config.yaml
n_layer: 9
d_model: 256
n_experts: 128
experts_per_token: 2
d_expert: 128
d_shared_expert: 0
activation: "swiglu"
moe_layers: [1, 2, 3, 4, 5, 6, 7, 8]
router_score: "softmax"
normalize_top_k: true
routed_scale: 1.41
balance_loss: 0.00022
balance_bias: true
init_std_router: 0.0258
lr_router: 0.000908
n_head: 8
n_kv_head: 4
head_dim: 32
vocab_size: 8192
norm: "rmsnorm"
norm_place: "pre"
norm_eps: 1e-05
positions: "rope"
rope_base: 11200.0
rope_fraction: 1.0
qk_norm: true
attn_scale: 0.177
tie_embeddings: false
parallel_block: false
init: "normal"
init_std_qkv: 0.0288
init_std_o: 0.0068
init_std_up: 0.0288
init_std_down: 0.00377
init_out_by_depth: true
optimizer: "muon_variant"
lr: 0.00953
lr_mult_o: 2.0
beta1: 0.95
lr_head: 0.0145
grad_clip: 2.0
warmup_steps: 50
schedule: "wsd"
decay_fraction: 1.0
decay_shape: "linear"
final_lr_fraction: 0.0
batch_tokens: 131072
seq_len: 512
doc_mask: true
train_tokens: 521000000
steps: 3975
dataset: "wikipedia_en"
Below are experts of layer 6 (counted from 0) of a mixture-of-experts language model. Rows are named router (the router's row for the expert) and show model dimensions 128-255. Each number is 200 + 20 x the weight over its row's rms, rounded and kept within 0 to 999.
Before each expert's rows: a language model's description of what the expert responds to; "raises" lists some tokens whose logits its average output raises strongly, later layers aside. This comes from a sample of Wikipedia text that the model never trained on.

# expert 42
Description: Scientific word onsets
raises: "ar", "'", "u", "al", "it", "as"
router,221,221,194,239,158,210,194,200,203,178,194,220,212,196,228,173,185,218,188,191,203,216,178,210,182,171,177,166,198,174,199,216,188,245,209,183,192,198,208,206,228,219,201,188,204,193,202,225,164,220,193,173,172,211,231,213,210,246,174,212,164,217,220,225,209,191,196,217,208,174,213,195,234,206,157,197,187,136,200,229,256,217,158,195,187,179,184,210,184,201,208,199,174,190,198,164,209,192,205,215,218,186,228,203,193,177,212,218,192,205,227,175,193,210,224,185,205,209,179,180,190,232,192,197,183,156,211,220

# expert 24
Description: Mid-word r and stems
raises: "up", "iv", "ating", "ated", "ar", "ates"
router,188,166,205,158,175,177,222,202,193,190,174,214,228,213,188,170,181,237,178,170,229,205,180,199,161,200,215,187,174,200,223,183,186,219,214,214,196,182,183,194,207,201,202,199,179,214,201,238,215,216,178,160,173,190,206,232,180,162,164,199,198,205,207,198,222,204,156,182,194,155,228,178,183,221,193,190,213,189,207,224,194,181,181,239,194,182,201,183,222,203,213,222,223,189,225,207,193,206,209,192,158,204,201,171,203,177,194,183,215,235,188,246,200,178,183,197,202,210,183,237,171,205,190,195,192,209,213,188

# expert 48
Description: The word as
raises: " a", "ym", " part", " well", " the", " an"
router,175,236,172,173,166,216,202,236,193,198,198,201,209,196,197,187,205,177,230,193,228,179,187,223,199,211,212,207,208,195,180,241,189,213,197,228,206,175,191,205,225,160,176,215,159,175,193,184,203,194,207,157,232,215,197,226,191,185,185,178,218,242,168,190,191,221,234,183,230,225,194,194,217,227,202,207,236,195,202,193,195,187,186,174,156,166,182,207,210,207,242,217,189,230,218,189,219,192,198,180,203,166,177,177,197,221,234,212,220,211,199,238,211,211,208,209,176,223,177,211,211,219,223,200,214,219,185,186

# expert 29
Description: Letter c pieces
raises: "r", "onst", "ount", "ryst", "re", "ond"
router,228,185,221,201,181,173,199,187,166,201,217,240,208,232,231,177,213,159,194,157,212,167,216,198,227,196,153,180,227,196,199,220,182,200,186,183,213,198,227,199,187,163,189,201,157,178,196,177,205,240,203,175,187,223,188,240,207,165,194,217,208,202,208,199,204,207,195,156,221,164,155,193,196,254,177,177,210,207,223,210,195,213,181,184,194,179,212,238,212,203,205,187,195,184,205,193,206,192,152,233,217,214,201,218,191,234,206,198,182,223,196,177,214,175,219,192,195,178,177,210,225,200,187,174,188,225,212,204

# expert 12
Description: Initial vowel capitals
raises: ".", "ch", "ld", "ran", "ber", "mp"
router,205,226,174,157,194,168,204,217,207,239,210,231,171,212,200,178,166,239,173,210,213,195,218,208,197,228,208,195,221,172,207,185,219,230,157,210,212,176,202,192,230,224,221,211,202,186,204,200,201,208,258,161,199,206,217,184,195,230,207,175,204,195,203,204,174,149,223,198,197,207,204,162,222,190,181,219,206,215,199,212,217,213,193,183,211,241,185,204,217,242,215,206,205,223,235,229,240,184,195,194,221,214,205,196,198,185,219,211,237,230,227,172,191,192,210,205,199,202,185,183,183,171,209,207,202,198,208,221

# expert 18
Description: Lowercase consonant-cluster onsets
raises: "ag", "ut", "aming", "ash", "us", "as"
router,208,223,176,177,220,174,225,208,237,244,176,213,194,173,203,176,216,242,204,207,184,192,197,157,185,191,226,210,215,163,219,206,210,168,230,225,188,169,212,188,185,201,222,205,209,211,186,213,192,199,173,171,187,259,222,205,219,174,212,197,220,199,216,185,212,208,177,226,202,204,178,190,193,196,200,167,212,198,182,247,211,208,189,244,202,183,215,193,223,168,193,219,195,159,188,225,208,209,223,229,192,237,221,199,200,204,193,192,232,183,189,204,182,233,186,203,206,223,195,206,215,204,182,216,208,207,179,212

# expert 22
Description: Verb stems before suffixes
raises: "ing", "s", "es", "ed", "ers", "able"
router,235,202,176,209,176,196,178,189,209,192,188,234,203,187,212,190,205,218,205,169,216,171,216,258,218,180,207,207,207,210,192,176,185,191,214,184,207,207,200,190,191,185,213,194,194,214,168,231,206,189,162,208,200,154,201,175,214,222,204,220,183,217,206,214,198,155,174,204,154,197,196,203,188,188,178,166,186,202,235,185,236,217,200,229,207,182,188,212,182,219,214,171,190,228,196,236,203,212,217,240,249,212,197,201,170,231,196,166,175,171,161,188,220,181,225,175,199,189,217,161,188,206,182,199,193,178,215,181

# expert 20
Description: Sports leagues and cups
raises: ",", " (", " and", " |", ".", " in"
router,206,218,213,179,184,212,162,192,214,178,218,178,203,191,243,203,207,181,189,176,193,204,207,220,160,246,206,210,201,229,205,206,219,196,176,174,228,219,171,209,183,210,171,193,215,217,191,183,237,213,164,214,202,223,186,223,176,221,167,190,208,220,193,201,245,216,183,158,211,179,242,214,201,183,213,220,205,205,210,211,177,223,230,226,197,201,178,209,199,198,198,229,215,181,203,184,189,210,195,203,204,227,164,208,219,203,145,198,182,219,207,158,207,233,240,203,239,205,195,168,198,179,187,187,182,220,189,205

# expert 56
Description: Venue and place suffixes
raises: " |", ",", " (", "\n", " and", " for"
router,220,199,230,185,213,208,189,180,200,195,231,157,212,194,205,194,193,183,211,243,197,192,188,208,199,154,182,194,186,235,171,196,240,206,155,203,222,231,211,215,207,203,168,213,229,240,234,188,243,206,177,184,212,220,198,198,204,193,185,219,183,209,217,196,214,173,184,181,187,199,191,179,214,207,196,245,190,197,171,194,183,225,193,214,210,196,198,195,189,184,193,177,233,189,174,202,201,228,219,221,222,178,184,180,197,236,154,188,196,229,222,182,207,199,168,179,186,185,186,193,211,184,206,208,151,211,180,204

# expert 41
Description: Consonants in rare names
raises: "ic", "id", "or", "el", "ot", "oc"
router,184,188,196,229,183,206,203,198,225,191,193,197,181,190,208,204,254,187,192,180,234,180,201,192,225,168,186,176,174,215,205,237,226,216,213,186,196,242,189,183,180,233,215,163,189,235,186,218,207,194,205,225,237,213,196,231,202,199,219,201,205,170,168,212,212,214,177,179,186,179,204,214,224,181,179,204,193,204,193,242,175,198,194,192,199,192,242,212,208,189,221,236,195,169,205,213,199,191,198,208,204,212,211,191,183,223,207,188,214,210,177,219,208,189,184,176,183,195,187,212,208,167,192,200,207,189,222,193

# expert 47
Description: Clause-linking verbs, conjunctions
raises: " the", " a", ",", " he"
router,209,171,190,179,211,197,174,171,181,171,184,178,210,190,183,221,213,198,208,243,205,224,180,221,220,212,156,184,226,226,176,191,193,182,191,211,223,161,211,201,174,235,186,232,166,177,180,194,172,196,199,170,241,226,152,190,211,204,217,204,195,216,192,197,202,174,202,228,179,223,169,215,244,203,213,188,213,168,203,189,191,198,215,205,174,189,198,231,154,179,190,198,191,213,218,216,181,216,198,182,223,212,217,187,142,210,206,210,187,179,180,206,182,211,239,208,192,197,236,236,218,192,218,207,204,207,192,195

# expert 33
Description: Ordinals and number pieces
raises: " |", " P", " and", " N", " S", " B"
router,203,209,242,194,194,193,215,210,217,181,216,188,199,204,197,182,162,187,181,218,208,223,249,179,201,189,226,205,221,225,179,200,229,210,196,184,201,197,155,224,194,187,228,176,220,176,214,189,211,195,195,194,183,216,208,166,211,180,211,185,158,232,223,209,194,193,240,186,169,177,205,211,174,213,218,203,227,205,174,180,205,222,229,201,194,207,217,227,191,218,201,218,242,244,186,204,208,175,197,193,228,213,204,177,203,163,204,232,171,201,225,214,188,196,223,231,221,216,177,200,230,203,186,176,174,176,169,194

# expert 0
Description: Initial S/F letter pieces
raises: "old", "itting", "ugar", "ung", "unn", "ull"
router,185,219,201,205,165,203,215,224,227,208,188,218,200,215,190,208,210,229,220,181,225,217,224,216,239,241,203,185,214,182,201,200,224,183,201,233,168,226,197,194,183,204,202,155,207,240,205,207,208,214,238,192,215,203,235,218,203,162,226,189,219,234,228,189,209,211,202,188,200,228,168,216,233,219,206,153,209,164,200,242,197,200,174,176,206,205,193,176,219,210,225,209,174,155,211,211,194,197,218,205,221,192,169,221,200,215,179,197,208,212,213,169,176,235,211,222,209,228,227,204,200,193,210,219,157,198,201,203

# expert 31
Description: Mid-word after initial letter
raises: "ist", "-", "i", "or", "ic", "ack"
router,198,233,200,169,188,210,218,205,159,181,204,226,188,177,203,190,196,209,222,178,225,200,191,185,223,165,213,217,214,202,199,189,187,199,220,189,185,205,193,221,208,221,164,211,169,189,188,202,190,242,168,217,192,185,169,228,209,244,183,180,200,200,163,177,211,236,184,191,212,186,204,188,208,178,199,212,214,233,215,213,201,181,204,185,228,205,217,203,197,191,223,207,165,192,191,198,210,170,226,210,206,225,209,166,199,185,207,196,234,186,214,223,206,175,160,161,210,224,195,161,220,212,172,168,195,172,218,184

# expert 25
Description: Mid-word name endings
raises: "o", "an", "as", "-", "i", "a"
router,230,230,227,181,169,247,211,191,209,214,187,218,219,195,216,204,211,198,183,168,177,181,186,191,201,169,187,196,203,226,207,204,165,199,237,214,217,190,187,202,171,216,160,208,196,232,183,203,207,207,172,196,200,200,171,209,191,167,196,218,221,207,226,224,213,223,239,199,176,183,204,214,192,207,199,177,167,197,187,218,155,209,180,224,181,205,211,190,196,191,202,248,183,236,213,203,223,221,192,210,184,181,218,176,225,196,220,165,197,158,209,202,224,201,227,179,173,198,185,213,192,202,233,204,231,188,225,173

# expert 5
Description: Opening quotes, slashes
raises: "M", "The", "A", "H", "T", "Y"
router,198,160,176,197,198,179,177,169,193,179,220,210,198,196,181,212,191,202,178,196,236,191,195,173,211,172,214,195,201,191,186,181,208,176,191,182,198,174,199,193,239,214,204,143,210,189,200,208,201,185,200,193,185,227,186,210,232,202,162,192,184,182,198,201,154,218,198,189,210,224,191,183,224,185,161,219,214,216,236,189,213,215,181,233,189,202,225,189,191,149,183,183,213,199,187,227,210,188,210,179,213,194,178,238,206,173,209,208,211,200,177,190,228,174,200,190,244,180,210,196,189,153,210,194,194,205,191,179

# expert 27
Description: Surname endings
raises: "-", ",", " (", " and", " |", "."
router,208,195,221,209,217,188,207,180,186,210,209,166,192,196,181,180,222,191,225,240,182,214,212,169,194,192,221,229,151,242,219,206,190,196,189,197,219,229,211,226,188,214,184,230,212,225,183,201,226,184,218,205,226,233,202,209,215,198,215,204,192,202,175,212,179,209,157,191,185,186,224,218,214,217,199,231,163,181,158,198,174,195,208,200,182,197,188,205,189,197,197,199,201,222,197,242,191,196,209,176,206,200,203,179,214,205,219,172,170,205,191,207,238,216,214,192,187,195,198,199,176,200,190,211,185,210,195,190

# expert 37
Description: LaTeX and code symbols
raises: "c", "m", " a", "-", ".", "n"
router,207,203,190,172,175,198,182,242,159,185,204,223,193,185,180,193,223,196,160,189,186,190,203,198,182,193,224,181,215,195,214,207,238,161,216,215,220,183,200,176,234,194,189,199,201,193,209,245,240,217,198,237,203,199,213,215,169,195,186,231,155,218,185,190,222,242,183,216,195,206,214,215,201,199,202,227,191,172,222,200,172,180,215,183,181,203,219,145,229,213,185,177,231,198,185,211,217,179,180,198,222,218,176,263,220,196,189,167,206,225,205,187,223,192,197,211,189,184,246,212,217,185,187,209,216,237,217,207